config.toml
d_model = 192
d_expert = 48
d_shared_expert = 64
router_score = "softmax"
normalize_top_k = false
routed_scale = 3.27
router_z_loss = 0.001
init_std_router = 0.027
lr_router = 0.00234
norm = "rmsnorm"
tie_embeddings = "early"
optimizer = "cautious_adamw"
train_tokens = 515100000
Below are experts of layer 2 (counted from 0) of a mixture-of-experts language model. Rows are named router (the router's row for the expert), up (a neuron's input weights, with its number) and show model dimensions 0-191. Each number is 128 + 24 x the weight over its row's rms, rounded and kept within 0 to 255. Numbers have three digits each.
After each expert's rows: "comes after" lists some tokens at least twice as common just before its tokens as in all text. This comes from a sample of Wikipedia text that the model never trained on. Tokens count by the router's weight.

# expert 23
router:124170112132109108080158114164085151145076138118151124135139133066134134162122150116075127139083152142139117154157122170111163170118143110155170111147072191150154120113088138099100125116128131141103171118120147126145151128142111130121117117112140142180157112099117139098123124138104129093138144121129174130129186144115170154116150117134154100103123134139148119154140109131133127128155124083130126133132088127154109132146198113145112108121139145143170111139094137150163131171162154123129124129131097171116115160140184129078111110106117158123124141147164124127130129123104138128
up0:178141164128127127103168111152069133134083111155159133139148110125128149124113113115099122151112197148153190126183144168139142119106132161182085129110094161124176116108099147102127126100133127129150157145105109109152100125127147127128121174152160118090162128128142115083148138110136076119124192143170150126101140122149101141134130141125146106155114126119087151108163101109119119093109138102089146137122092129156127158133138149106127099183110105080160160170102124119130121140142134150112136134145140114124105127124092089118131125130135136123162131149122107152143127120104102110
up1:132146182087111145137150098142102118173100140126119139120131133138129139106145147152121163110089149116139121110165112130137126097108118160152136101114145120121133104135148107111128111132171126050100130138167098146148133142149130097124128126144100128122128126144088136152101097126132097118160111134129108107146149115105150145136155132085118120135156156084096142155161188156170135092096126088119093138151130143165108157143111130148125104097120181079170093099134187128115141071141168102166166121156110143132125138108159131131103125101159136131090135133129084126129155094108158106
up2:117130158110110089136120117146118126142112131132170089133144131117123118130121094109101125104116214108105125182116122145139135126149147129134161117125151160153131124132096064149109113114121145132154168134159114130115119151099098120078057093119111128117146135123129116113141152094119154139135153132130118177180163115132163110138115117122130111145086159151096081162128125155137123145134112134148099117157073143139134141110092134119136178131181130143135119131099152111124111152123135090152119093121088193129102132151144127110164142140097157128093160166128162151148134125085107111
up3:152128149134103144148144145145135148147084116142102139143116146091140154105153140118162119130100143121147099126099129095083175184144098125161118115133129150095113128115134137158102163138134130169110116114131144134136193145123154089132133136136159099105122142136121127135107140095123120078119115115118126120119131105099139130131126140172165158129170150163126153118100161081117136155116123111165108107123096175147132146108147124148109157167126109107112149155117141102111159161152130120102109152161067167147125095135079107133111164150117159154163135111114111116178068121114087067
up4:088128136110110111118155156090083140112133135121130114129107113156133166132128092097096088115120141138157126091142108141099098090098117178197134113113129160095137146152145112122140132155147130129083138117115122142161148117161041138131111120131087088092141137119138139104131146143144139151130144115110140106142186148077103121145136150135122148089135137144151081095121122143120140130147108118143122164127086149102122149148130138110089155107129086126139141126129182136144132142142099137140132096099139147118111169119145106116148123132146164072175156124135091089122089125131183136
up5:135138098119105160111148157156138114151158122122141093120167093131119174132135136090082135131122133154113100115132172189115119105155129135136099140126113094158138144127134126109117101086091126138127094064111114104107131140155123137103133148132165125094125118150115134141168097120124117094083107158130136137168177135139124131149108131172093090144128103146144112107134159140114129134102129157109118136106131173142089113082101136140127150114126113075186123124081150115174113134139134162142081134164126169143069140113152109133162163125121108124167190132155121132126147122139136125
up6:076133137089134178116119097128078134154117125118148112119125164120109102121140130112135103127117145108164114129118110128085134128124099158126145140117083138124141137165173194110107113174145149125117122136108124132123172104149149080087122132104086152165108149125108133098170134110127113131075112107126110113111125127149081162157122093112149129160129128113130079149094167126155133116122138129130117089131100147158133093162134146108141103121151120147182081126172154099118136104138115102126108148104137148181143160147158126115178139153103120145131122171131088134100117125086157108
up7:108107098143145176126098132124124132140145133107084127142139118149138124127176135156142144113110144129136143112166113100113133109144129082148165129110068147151156136121143122140078117126153087166118185133068157134098165145122113085120145102143163156119158132131088120137140129149133159107108163145164122094150157088140161138119128098125123117117154140151161119157163151123191123166147121104106127116129114128117080153138113060104138092135150133143150081130120153128157121130148121127114088108093145153137122121183161135109115153155151103095084143118167123141131110157114125112
comes after: " in", " of", " ", " 0", " as", " —"

# expert 11
router:123112104123091100105130079165118158126137114107137116100135133079134102173139166120095105151094159084122121171142130116079165144147128111166141130127105184159128120136122134116142126114128139145108148114105156132134161154168094085140106093109129153167168107107109137103129146116126152087136137095133156127148172132113157166126143124119110107120151130157120085172150162114120127122136120112135143104128114127129149134141162088154098124108154149119152125148140154123136117127132149097132097129121059126139123188171131140085110148106170163104143161135185080110152106099126128130
up1:135088122121129135140155125144114148139131147174115128132068122089131095165183134205132108128097128108123137136106119110123114180121154129094102122086126112148171127150123168173099170129126138128141150135097152140128120119129122114160105126132129163157153116153072132126148121133106152093102166090146105088117166106144117110123121155116105122125128118133097084136157134140132117185173159121088107112129123149149141107147096123166094131109130167161133114128151152127090131150131122153087154132120134138115149166134110153142087112137146163090095134119090098113132119075134103149
up2:111093100139118089145142116161145132158160123099179134138125124099122090116165157121134169144092117096114178082093078157123144172138111102125176129128163116120144122088124106117111136112120141123123140076117106154119100145082112125066071170151135122159140140134123117134111120118131121142066149161100128113125128130110159123151119067118117140121148129117101121203141151125114153131143093132106112139148131112146132129165118107120103123116116116082065166138158109114095138129095114097146104104164131152158146117132150157116137132156127106143143125098131113130127117091139133140
up3:115055100083121117122153161163088166151153162162136108132132136111145095148182170174144119125076115124123150088118079123120141139127150103110127116129089127132146139150137107141120143159128127159144162141092138130081098102111087069118125122142109145140157118140085130117173112127107155130120132121122119133147117161099124116157123114161095139111149133140142132143170145073129121201132127126122128133100141123178124114106127093128081151074127143118141117145146121143098132147133132114147110114124161112145148129152123156137069103135178157124110113121096121111140110111145097137
up4:144119110101125189128163126141144145099144126152150133125158130163141146131108136091114101131134120112134112124135163122087138098153130147112155183099153154146111149105116154131143114150140132164077133130119105074126126196135159116158151147111110120184172107098134159107126148161135122106150103102095138125103192124165145132203100132123110171110141132161120104140088125122144148111109132138104100127123084178137124126155120142125122094110097119101141100103110149115142109096078130106132084139152147151126124124142093081127125151129137092129112084134139138175123122141125117148
up5:152126103118113118138131088135177117136157139108108107135143135140120153127110177130157122101110144111127122099146132179158106128113126075162109123158161139142136068093142116140135113123147136123103119117112121114136145161152102092119113144125149137111165159137142162134123132136136123128107134049113151122144095121065151126100108125123134118063153142115097147124158157112143142142132105111157190073117124084165142111128128112135103113086144103082085135156120144104134126101134143124154128092125098134134121120078109149116096097086128111168142105106115136167145124153134100071
up6:139110110113122119089093107146152141111157117089127112106141118170141127109105180114153102111157114125126110117122160137126121138135156154132106140129147153110131142133122132155108128132135122130096132132061180068153210189163151144126135163113147137183159119107144168132123130161123090127154108084115125160114120123124153114174120132124145134087116115130086100129085118131132139100133142158112149135120104157126142139109099167112131114110127131120091120132132133080140138123089137127126117138095131150085126125172104123125089108093113134111138094220142118129121155166129135122
up7:126115158167122100131119127138151145179137159105156107134160105162135165130145126095109113126129125138149091146154111129076111108154096136170108129113155125145147115123126111108122138109085145071160145110104129133172171138097122126081141116107136138129149122123139172137069114130150122109136141142156160137150121120139103146144129142167119114115107129104116166128121148074124126120119104129141119183097119121107155163149169146099109123130170118153080167121138137142160106100128122115116174131115077120105082114123160134120081170131142082080132153159108128097083163118100106113
up8:100177149090124107133115115117141101192139096125149104130104113098112104145125115116107137151113076124159130180107105125105167150147123137083127112143141098124119145131139111086105151139120132143144127123127102128149107126155150112098113168158140119118126150100101168115131138086137173114080105144110134161146135118136149115156123078103114092145120119151121119156131168155136116124115122104104144184174130121145090164182137106150144118113172134162105130126116149112129103090116144144129133104150079130133140143110075153124165161182120082131160129128142109141101085090153112109
comes after: " |", ".", "\n", " (", " 0", " ="

# expert 37
router:117154132105084086109132109134153160112122128128115110118143144102165174146096157095129108147143138102157113131153140135100109165126157114160135125149108164096139118138097152110092135147100101132062141122087153114127147140153124116133110113099132096161177121112108144093120133146131143102128114129172167130155137114098153138114141108181136085071154157167150117149151100094126091108129087102125137110112087142114140162127161144128138079126130140108151135162108128167177133113070144110160115133129077111108112175117160135091116119118113120093133137118173133116146105136123138132
up0:111139114132134115143189145133104138105142142142125143140174111113129162143151149105108145144117161143111134137133085173145137117132165144111119096115134104129118104118152119152116163091122078080117136137098129156136165115133147102132114119147119126101129096139121111140112121122149103191093132139181161101178130153175115115109122143156120151065190129178139150139162119130100116128132124128149087134108115119112144150127130142101107105144160126113085172182128148155092179124115124143115131157096117143110099163120185107111128137107112130138186125112111153163115131099101136148
up1:142156148182124108130079128121143110128150112137108111128141131139107130157105121112116092112171104049117067137142132170129119162169144074104129154143111102121113134102155102142140180105074157140138123097078106135118123103117139096072147141097142143161115113098099109086126151110157140133139122129120134147103165114137149132140102122197101091118123121144125124116137104134116145147140114142137106147100149128134121101165163137132110073150096115129110159160113149083147114116079165103156131126148123182113136134136159134114118113144124108131154088111116149124120146137163122127
up2:128113139147153162122130137144113153140101186133180158149154132094133139154089143122132127194101138144099148112147109154142112102139148147155122152126138114136154162088095156152106166128139120088095138127112119110128103153148097115134110142097141114105144077123133095121114160169118166090169142125152136151122131126143126120124187111086164148146113148151123152116159116114097130125129193142107132153127129104119165167129176130120134073148155133110126156119074115146134180161103104154160135129126137156106143131132114105120137145074109108132148113140143103095137155112092112161
up3:174109114125150138110098143135125135135142171168102118141132115158159122156140167179151142113124091056111141130132090100157121139122154164143115122146105094125163093152140160104134164138159122041127098108108091110123138106172103118114104133074149112166123114164118126157130127125176080125093121112134108118177163135136156093081119125120104142129152129158110144111139137138124114148121114117123121128128138152129129105111134077122135096085123159123140128135182121140110145110116129059111160147113129152121141106155134120132136137145145121101161155138137136122178140131117144166
up4:130170136089102132108132121100126102129102117101155118132082079136151145125110145085143156127127133117108100137148145131141118136129114081115121165159169117156170113068094122089149156067097105123157108059129130150131109097145163122132117149127173143134090102104156155087140166115125089108114125119086101141115122146132158134095134071156129130142114149143129156123144122132125147160120136116151126133134111116123146074121116150137127095121120126102155119151095139139171141102110153131142123149166102117111131101107152085125163083090160139077153124106146125142160106124160130104
up5:116145133094150144129138110135137128138107163141089124151121131152144150137125120152145165130092147109207162155163110128117113134096144098128104081112100142148122112094156153131107121112115159108098109151121126088136111167083139115115123109107146141159077121140131101150113126093134124143155127153120138111135177113134100122106146106135151140139161137085124116128108071090096107105162080108075105109121074110150084109118147123116123148137151116108096139088104124106137118121084127116144142051110128147147154132109081155129160176139139124121135170112098125126132092099145138119
up6:180147133131132146115154140167115139110142165135145126128135112099107126133133099156118100136121131143140152140113115142091115181145140081103129131123155113106139078129139118155131142147113067118102093104098152155142129111107148120153096130147138143145114142075072092135150137131152115137096100112127123097117099136091143128117116139116140177124091142161119122119125166131091147119132155081147102114119168157138138098131119094120118098123090147115188181119079160169150106107141059131141153132152114166141110123156131121119127109104125135076101123161134086148165146133137104089
up7:140091150136120174109133142141133147136110125187138114142098188130144126121227129120122129125130139136100135110121087152087126141117147086139125115117127157091112116177137081155137160127139112101141096136145190109152130104122162078147125157130118152119151132131124117115149145137098140135136134116135145106099133167129111127142137150106130109083091135133122140162162144115119120112108123142114168155098114125146120086092160126118126095147085107128124162159118175102105117128117120127150097122085100106143148117134161107122118114077082159129147071107103134144097134174136117100
comes after: "\n", " /", " at", "|", " \"", "=="

# expert 12
router:122158130155118092089134072143090143157095147117167122131120113111123120177123185115082089137105133126156116141164143157128184148116168124132167135173109180150133104127088150108133139110127118117109170106112144115139152139142121121116123115128126112149139093112128133124134126161129135091142140097113153143111173125132176143120161102129155088105136135148175104165141093153141126103171108071147136111147127138143131133157198114120122105123128143119144148159133120144158140146152139134128149097119105136097128175163151133082094121111132137131173163142187112113116134130098143119
up1:168108120125134108089155155110096176132132127158101132136125137117127116147128121147124115160127155084099081117123147140096132128134137096142151157129092124157114151116119150124145167146152098120122136103109131074132181136151124126158130139123159165126150120119107119132115145170077157087095158126142131160180163127127146162080133110154125135121163152154181162157159099108128119134148083158155114129116097142085151111081195114147102096124138102134133155136102110156104138165153118098165134151107120133104134124154122113098096141105163138110101091143120141116153126082161140125
up2:151106123123129107136085093127142126098155134084123116103139128155106146133132154109117099104117114121113107208146112117152108127171206158128123105174147129142129115087115099142161138118115132132152130151111096117115131140114107150079111118117152113104091113130128167140115089136148117109135123134119144139153146102084158119104129102123121099113118109174105133113150124103128138115139128066109091076165155156132116140142101070147099129123149154130114134122147143158134142150094092123128154131117101157065124164124108089121084125118142121146119108194178168128133138122127117126
up3:130153126099135112074096109173084142146098131129143128154092143140106107137132147126098130134130138123101140145160143126135138140153185135126105146137189142108142072101098131148158111139059120110094124156131175111144133122083093133131123122124124186124157131130143115113133091100127087132147136116157167105163126145123114139117190129119140128112119151131101136116135128147128131171115148124131127093169104119127168159121119139177113122196158171134143167146120144114109131142150138114148095137099080111091115124141150082104127154115123164102104144141106137080117132120083128133
up4:087109146102157132108113136127079151151145141149075119135157114185122118135144131175172132110113140096141148137127121152112151107126130120143165136123168104115109109180135098101144156133141178054155138116142136119095124138187144126153095146112124078152120142125146117121133107107127138127168130114121145131141145132097135118114103146148127168118125167136109081129120111163152103117152117108107141103124136172102111111191110101114115110133131122152114129120156155107126113091122138115124142117105153131128091176164134167134111142108114188169146198174113125148120124145106133109
up5:131116134144125103135152125130138146113076127127167117124131112114107132109109131107126109117147117146162148170109147158130080108142181128114114133162165149135137122075102131131148170123071076122115136131102156135154132155117071139141111130128083142154162125110132137156091079122129102140151180132134147145133183134115149138152148143136129141099109135118105145149131119090166128113140128125134129163142131173118142165203129077124105082117099149115102165149109121157150111118143106112150108133110096115091139103132146161125128101117094127111112082160067153115097129096101132143
up6:125136087110122161103107104096071132135140119151111129117117159108103107134132113148166159159122154106129110135130168145107129180152138101161138124151106130116137139118127150134126170120086085130091134100109121104122167140137115089124110161105140151153142125105106149136148116128110143092096183150143129157126120108129115161124133122148145116091136173175169110141128135078151084111139118108101145069130125137128156180148137114145119036119145137161114130154111122119142163124089136071153166129126117121124116153126097126110125163133138158121113121150122136064146107084117123126
up7:116159098138138110106145141134127155132103114087136150152119106107071146123156124122158130111137170127093090121171146120070103137150163114120151136145134145138155096115125112160140134169102116099128126151127132103118159116133111134149135154098137120114163151139140084120134113103073150156148131120158167112146133156092091141093177124135153110053106164184118120141162110106107135103102111106140146129140118117127126106113142167150107087090173128158123157166105132117102151168118157106146089133128102116076131166119137102078130142112120144121125114153091142112138131148103163140
up8:110112117135144107081134139111137156166138126124114146157125160079157138110153138098128162127113122127116054154167158129097137156131161118107091188158124143167103130132101138111174139134126096084092157160103158125161143121110096142145103107135152134133141130119123141107133081138119151144078139087169146129109146116109112113142186149114120110124176171162098138122140152140115092143136108108119111116111135116121161117136160144099124130104185158135149124174139130142167115145162137125113130090088103100122102130124134119096126145125132153099160179108171164141140115139132118103
comes after: " |", " ", ")", " 0", " in", " —;"

# expert 49
router:124177152148126116114157086132070143151116136133173145101096088091101124147116138112138138125093109108139093156129147127115148162156132093133145120162143156133142150116109164116133149114101103122124153097090166101159134151143133125087130096108148132146156096061101149097147108147113136053076118103125151169160142134144150149113146131164153133125170173150132091154139119123124114126107082098152119118152106112132130116131155114132109111104143165129150138137110136111137140106090149083126118116088090122112128143154170130100150122116132154105151137160137160115171092097146133137
up0:134093123144135153125159134168122132126174200149106115111129114121083117136136136144144153109159098127133186113133173096144129124128125113142105151128153139109165119138138114084114113183131138092124131119108152131120136148098124136199135086166097118140125112175119129152079137150112124096154131092098149106145135115148139129141125126107141138122130121101121136128131166114114144098122145124131084132106112111182174132120125106149160138092144088090135117100133093125139122118153163107145081158180167143151149151141117124156129180106102099092168107133112143110122166147141158087
up1:104132116144154123133144124185102130173118074137144163134115125143104151142108094088100145127092125134108129143116123115131125113166113092114150094141121110156091141070112086131144130144110121099118137142135136145132119084155116145091073148107115161115144123099159166115101072117109128157179118161134123179163107155163151117179128114133106110142122098137094088127094106145131088102111162147152132127150111125182116130105106091125142150150176112104105182099115163108127125119145114141113097123083140107128119170130128114132110146143127146155135149114102166132139159113136107156
up2:159118125127106077120130132113135117120140099099099129099105107134137081122150092147144159123123125138104129122095131155126115185132110165142139172113143141155126134184111169135199085123124129110116129140127135138145115109129157148156147134120135147118110150133150113137077126099147138105144133139113110128089121181138127132072154125124133131131136179101100139190121107107104122143152153152109115155143154146115149087118121180113116132109139188189134113105118132116119093142061150130123150160139120157156117116125135126135133134107140128147143176139123123082077103156078144096
up3:113101151119107141130122155116139129130148111103160119136149135156118133148130106095155093118137102139112123152120110132131142106180191164156138157116139133157101130110124115160141164126093088148141143167080163110165125132159113091112135143075137125130123115067153142152156146131171140131130193112117150154105131111153148152150128122115120146123087130147139153110103130154144133158093138151145115130113148149186167150106127098137141112112107109110114112113136116198153114110187128159116109148132099124106113152120159149123127095169133092140093153124117128164115126177087169145
up4:141102126108167158135139114132068143195126140142129134156101119118105105140092103124099132128102095162104164147123135152127130153140130132121159088152111082080140126116149104087131137161092125125129133097099166123123115118107103142116125108101153132149144161092077140139124077127130138126133131141115127127180139178107157117131112083146127118134129091108156129097099104128143133117141107164093118100134086136130112108141117091122099179122183118093113144100135144126098102122101150137113134124112098109134139128158173102136107103136147154164099164165100156101141147113174171162
up5:102130128123107138091107152105137120152116158176146074124135123117122152117068119105153098109150130176091129154111155107142107092156191124131119106119124110106119100175122111136123095067141131108141122165112144138170120124111131122099129092086126116098108130157101078103139117172174160162098155131122184097132122130146096144152096088126104149135125158096123158166095119106119116119139139099130151128112141108086188141163130098130088083123125099141155155135131134093119127113150104132132108113135137125118110127131161154123158144120127109120128121162107162151114136145175140122
up6:110132098091165145140115125121147128154123119121103106149089130171125135145165095163131132120175171117140089114097112151140126094103144117119143149124108137131159131156164114136120140142126136137159107113132121107084170133137145139184126160096066084125073110182152143121119126146166177120113108082135143157165156124099124117175080132150089146134085143156100171112136162138105134096105116106097126155137100165140140152126122168123105090100125114151104119121139117120105140119083132101143149149130114125137146110165134170133119149111115116102140135122137123092163145102107152088
up7:158084099109123119124178117120101148142160085163112106164086122139142092129118151091135130143136113144098206138121122105120127138133128133129125115147139099146116140119116084172180160129113095138136121111141147089097136105177117141090134138141126134092165145096084168099118112130080115160111118131124113132180123156164118134167147121136125111121162107127143076141126143133124135136113130117154136096116102124109093126099127096116093156099144115116100132144161119123092130091117100134143122083120067120163133125126145149135131103132185120151111128146101132101169158174124166146
comes after: " the", " a", " of", " with", " number", " for"

# expert 27
router:130170147087131125123123131142082180122123130137144147118126160095106107146145141105114119150124149112129131154154168147103158159150176115149127135150123133141126102135097119122158142163115130131138158118090138071172170116145127091123111076099135084137137095124099142125120109115092160118131141063130162150138134112115126144096126087133155100114110164127122099119131160123170133124151091112137134106139100114145149120156142078158092112131176141112183126140098147139130121140135112112159156119118085157120138173143119116063124137103143148111129179143118131099140097096114166087
up0:162100156169163109137085116074135135101145138128145117080124115144159101121119121100121155121139086154114127165118093126137094122129161118168114101159181114162123129118119129133109135102139099100164145122108131177138069131129132118095141141118102139127138098107148144170099131110130135127151157151133115118170121169102109115080143114119087172126138126107106163118092123115107101144149118141134135140111147124097129118128128127157165105115120145139114124107103097140174119111117082124146151125128122104127088132094142174125140087128079133135083108124124163187156089138189113163
up1:105115162113129144125111157121098109104104125089113094122155131130166118144154109126122085145118130153106139095111120140126189096139144105129153112160108116119146110112121060094135131143108165136112149107135084090115146123126137093103149147097167066132098097129104099132106165177135118143169099116129132111132115127170102122085093111122145146156144123125121127164138132140109137167103138147157142133136112177114162151085135206159106139123155124147168108118113109119102133124134105111103147102181134146165111101133142100121129107129188124140123093156125171136144153115134119134
up2:133106146117118145131126142120106135131136115169150107172115156132106154128180133124144099146135140070110089147090139148144123145161122134148101086128120124104137108135133124100136165100159153108140104125118144149136106151135100137112161112126097103137155092087087147159157100109138086116108188101124120096096125141118097106100159125145112073131085132126117166113099135116134149142135096115131085121078140120138103150127126073130145129086102100110138125126176135156137146075127124089138148133161127073137107148170134111120126179141166137075126151109129127180114123094140130106
up3:102157117121201114135122144069135108110104111090169167152182108141105082119153107154131140120111081155121121164123155101116095132152075161143125152135138144132091087138115169152112126150133105135146140121132150155137106120085113119128083137144142102140100102121121135156114129142142147175114168125141115158136151171095144125140162130109140161164137135115104132133109144130090135139154129107119078129155156131114155112115130078136144136126107132155128133125098121153110100129164097116152159124120078144130161074152151169128116140085107163175115116120130137119156125112157168118
up4:116136069102174102117104096164097118146118110165125126099086106144130134125141123155124155122121148106109119101143150100139159110086138118139121140134165127176147150166132106094158135150134160153108116149127117147097140106099106124125132150105108112106129125117108177132107135145129175141126126145152162146094136099075103116139130137132107126130131100111105121099130090142192133116148150109136098115119099103131097139099127095119119079098175128149131163122123143127172124150098089130103125145097112128079160104132125181147093150128106161162166084081125132148133094098079108117
up5:132114115182126123137127149107177132131140123138089119129079103122143148126167170163110128129123115071145131119126120114125138181125118124126126168145121119083165133076160128121153084173127161123113112120128145115139154168137149126105093076127108129123131131131188167103135161107121096122140150143098138130149177130111196107187110090133102147092131149144149134104126092088151091124120093153104096105094126113140164142134134118137109159166095126142171147141117099140142102093117146113134114147143151139117104114106163139127149129095140125115157163116127156116092148158108132113
up6:149109162141114125128139135085111121113142138123147135104134115118140142128139112117119163132099143167124092120112113124102119098147089092185123137148191128187111128092136152151154105124121080108125089081114095114127087114092104146101160106102153171129138059112184143143097149124156155120163149114125085134181116129093126111150134147130115127134116096111142155131123129106113134157130163097135128137116122098127145113136126175152125145136139130150139132109159128160117126112137064084106139115142105108117109127131123138122145166111100173106119099101137159122109182163126075156
up7:109118103100136108128099147097101128128116107126095120113125132122139124112096127148127116102145140125087163133144162128122134177157093127148130106176153130182094151156127098122134122161108121158110127094124150125103110187138116144132123063080129088116101146147091138085161140096126119069133113158137134132135122170179106113125133110128147125102123129118118115159108123122116158121112121159054195146156145155108137136106128138102137105132100137134174134140116150146091133161152186135126132133153126139075124087100082155125125111144111143114120113145112157135088128115160115105
comes after: " the", " a", " and", " of", " to", " The"

# expert 22
router:142160138126131112091113066143125150169077167123134120099113131109116108185127173111093140150102143135138126144166136163110148147146154104145158137175099178111144097107070170120115131114089104138095161132090129111156141115165111106107126118115122120163173090094115117097138127145125150101133134096115133127117151113142172172142148125157148099105139139151162117148139107142153120103142109104138153131142108119146109127129215094138137088142128142115141145142117132125140125146131129123123153131136081156116137159127142148064077142127114143115153131145176103124130132128095138132
up0:121113119134119168129106106122139137129120151155113143096164118115106129131105149127133112126073102096117125134132125172135160110117118125133180120182118130120151106145102132127119122158059098142159126092064119125117123094137076094128154111151110104112159129119094144128133145107129161137116159095109113155106170106115104144167099109164150121116119112120148118122136161125142097163166112188154141148129139122142127109071117119160137137134171158145179142104086128151123133167107115141153151155089092169104161123128146158119134143109110107125094163119110098093172147131150137092
up1:106116084104114146084144122165123166129123158087117159106178133123132139129097145080154139145141148113148072149155135086125161125128141110171121129177127125123119120096118124146110180154121137085098155088136164144140141126092103121125126143138134122111135090128122132109118112130126147115104124162154162115127169119086115146122141121131150113124170126141136121154089183103137100153155102087160148123144140180113132143137135120170118145152147127111112130122127152173118181153140151088152098132123138137109126131135108092104090106082167143146188136111145134113154069123113142098
up2:109153130098134100116147067129124128144141168111144132089140119134117172159120141066105089154119122077156111153157139132079181164114137116171125132124101136125123141119138167119123133147143123119127112077120150115141149148120110114155101119083101145138094131126099173130145102169098110108149127132112168152154132120107142165121105098123138103101123178128156105135141159096163089118152122102131164089164113164143140160147124104128136136096177118098184113121131134131173140154120145116131096143122096131114143125147128080087176118139149126120166139145150122094137102147136143109
up3:134113130097127149065129113140113146122147148148136159140144141112136168149124140128128126151086165101110142111185147140113147127138176106143160130133112114150153079123128146111107139129123117140130135094120135075139157140139094075132099116106137135131126075154123172121153122135124156111075124111177116129174108055101116145110149116126108077109131142139129091159163154121155121119153108084110130108154096165139146141107121164130117125118163155147162146148123179146154138143110165085152142097080109141128115136142120122104133143114143135106148117135127152068133105137102159085
up4:155170134118121130124168128117142131119122153159134104109134138145108124124122126109165148123098118127141114162121151151164126102108126143094099149145145147117143150114080145094098130148133089160130129138112141126097110126175100109143128122137163107087117129110106114126142079131107148147134126131153160175118142133050139125143137123087143074145111158127086128161183110101116125194165109125092128119128108170138142117136127130141126140168168149139169118125148141108111117118106154146142177105094106147097141126119066115127127097114107118049114103096138125127172135116104171106
up5:115148145127154142141141120118146119100100134173093129095145154132100132140096104149103116198115164138128102136120133125097124144097117190119131145139135113164110137124105130109177096203171135112115123131138111101093145158143089160111135109145135098095129052076076112132123117142127122097117158061123128111127106110111109149103144141128104103142134135146165095087124124134175104123138128144117171111137089094102108139122132173127149120149172149124122121110145142087124124139112098136146131157144112122110144146156109109123166144129134108151161114146152124125159149135077115119
up6:130145107093145125098113115129127162171149138159078139155124110160128164125136143161160147139116105138150148114143141121139141125096083163156127089150126134128098103159144158093174117172123092141108116147121154129133123178136137169137138162138153117110119113128103110144121134152148087127149139132175143125147159078080120137146134170136131165106189124149161135103104129140205095116133153150115191109138131171109124118154077105121140156162128114142103155128102105113132125128138176125122150128113145110134129117132084100137110147127143135141162111143094160158141081128108149148
up7:129142128130114171069150111135123140164110138159163124118144129112113127160144148132055114149109128146125150134112179139116136115112164127123123131163109120140178129125110106129122159060084135105124150093133113113119121135127124144108122142112147180109104153122104136149136143144148103150073089133160129156158109133159116131158092117173089123127166130152129101069094172133166132172179121119099126126092130105165124113144140158165125101132118153112160143135100112111190164132137123126110118128136143132139129187131132133100121111111149113120096163106129121127129142062137134141
comes after: " in", ",", " (", " |", "|", " of"

# expert 0
router:126150115088109093099140105157127154155109108132160137127118118093114122153113135077129100126131188104142133129174143114118128134151137092146149132143121172146163093101104172121129117141140093133066137130139130101161165140149114128135099117128127116137165104105132172072148111163096131101101133102179156143128155112123161153154160107132151133130145134143182082142153126136153114118161105131126154119154118150129114159141199125132120094126132149121178138146132132140148122153093130113139132117112123161132101154145132126084134163124122163108148134125208098147174127143123153142
up0:140117104125148145139100123157147134169130129081104127142159096102096118120072102088136114126143114098176129133093147097141116118116157095118146101138116154122159097144116116143176137125123078184125122115158112148121109116173089079129180111086140112122129143143121136160146133122114171131114117110172122168127173119111112147128112134140106175141079144132155102107101112154123137111151149144139130121151138144135091145120114106146123079158146135137156136149129140121115131134123110119093147150102123154175141137170138139111159077097102119088169167161168107122145129175124167113
up1:134088121094130175131098070202127162158132133148157097088161149141133127117087166112134106136141135119105112149103130128114152147142136156138124082123173104125134139124136124117102114080160155116098147098159118145127157143124102123126137143118096081111120143141114152112128184145174111124144128125156157204125074128162114128109149104093113125126153116122115076129095141121119139106122137136136149143114119131147143138158111149120103123144174143185166145104143123113138142134159109135114164100148133117126127123147153118116118148125097116072136150150138049102132147149127125106
up2:144122095124135124082099120139136142116126128139103103154148163181130129132174142126143100107144129074125101145079169120105082170155176130150081093129185124116094122144138144135124133134084151085117137129106131141154124153141159123084105108149096095161106145145127163147117127145169115144150160146145169138177094115090121129138134109118113134112109101105128155120109121144120120120136136105142149140106120115155114195141120103149136149147089121135087157155143135103132119133108152087113105142093152152129108127175145108126100086142150182138159150120179128140133140105156144146
up3:116143086076096108121164150123144155102118104106152154110119118105096151130083129081136114126135167138160144119165180122139122126131174110148161151153153167169075069115130116148129108144138107161132150139106113156116103139181190117124105121128090121147124141116116152139176132151133114141098129144174149154111186083154148144169107136162134117109174121115124107153141115127114119144140126146105148135105146124119100114129166112113119068178127098116156126159121177156094113149119118141091121113118128123134120140127092114110130152135106110140156137102117091150128117143139155124
up4:115146090112108171118164150116157176126147152116072123086130089114174169101147106138154117109160132148161138102127163184114144128136141087139205160146118127132141108118118176129123147131113147124142089098124155098114126159176125157101099161112123119136150131154134173114155133135099088095103104121121123126105140121137153127164123109157143116109126137105096111124095157123122079159137131152117120122133117143118154118109135160144116158126137113111157117159167162114125102134102131179139128136097152150144134124146078140129149154165122108151158150136130062139136099140149133089
up5:149089088085121169115159120121154116107128120131128113085076086131185134123125140086108101116120086177116129111135152167134143146133116108147114126128110166122144141121101098143091105104148091115128140108086141129140124120118135101137143132137180152151189113134140144117145117144098111096135098107128115122109161140090125156096111131115152125127132126144135118125122129088121141128119161123121126152141106107122129139112114149061148082147159115090098091175143162146129126184151115141145116120128098186126123135162183090130110093117134077100128138136157102158154132166156115101
up6:116109137141129141136088099123132105129130113125158150142151133140146157123126133125128117143147117074121128135165152137127119130147118066127133111122146190124162138139176145115095142087129143107073151088134107135102114127121148111087129114132155123134094097102125182122098138114166111139113134133127122132167082148095155129154118074121147098133136105156189107118113090129108130100188121162103103117106155135114101107113197146124113131161105077108078133143141117157120142133110147120142139125146134169118086145093142066114121160126132099158147138115158131162158151154139122143
up7:139159119161117086170155121125119120105154129116064182144119140126146181106148149135117130116094157131140120102098127133116130129091105137119138163131158121190115174150118123063132133142123158083125119126150096146127112164147144151119094116151090172142132108070124153139098124091134102089147126140140111149147122097140159135140118138154161121122161129159110072111149141132155127128128115129091145129132084124134133058115109129138104168103093106157141112124101139139104118100127168105118084114101141160074106129134116089129138140128116109128128109095142155107144153087136112142
comes after: "\n", "|", "==", "See", " ", " See"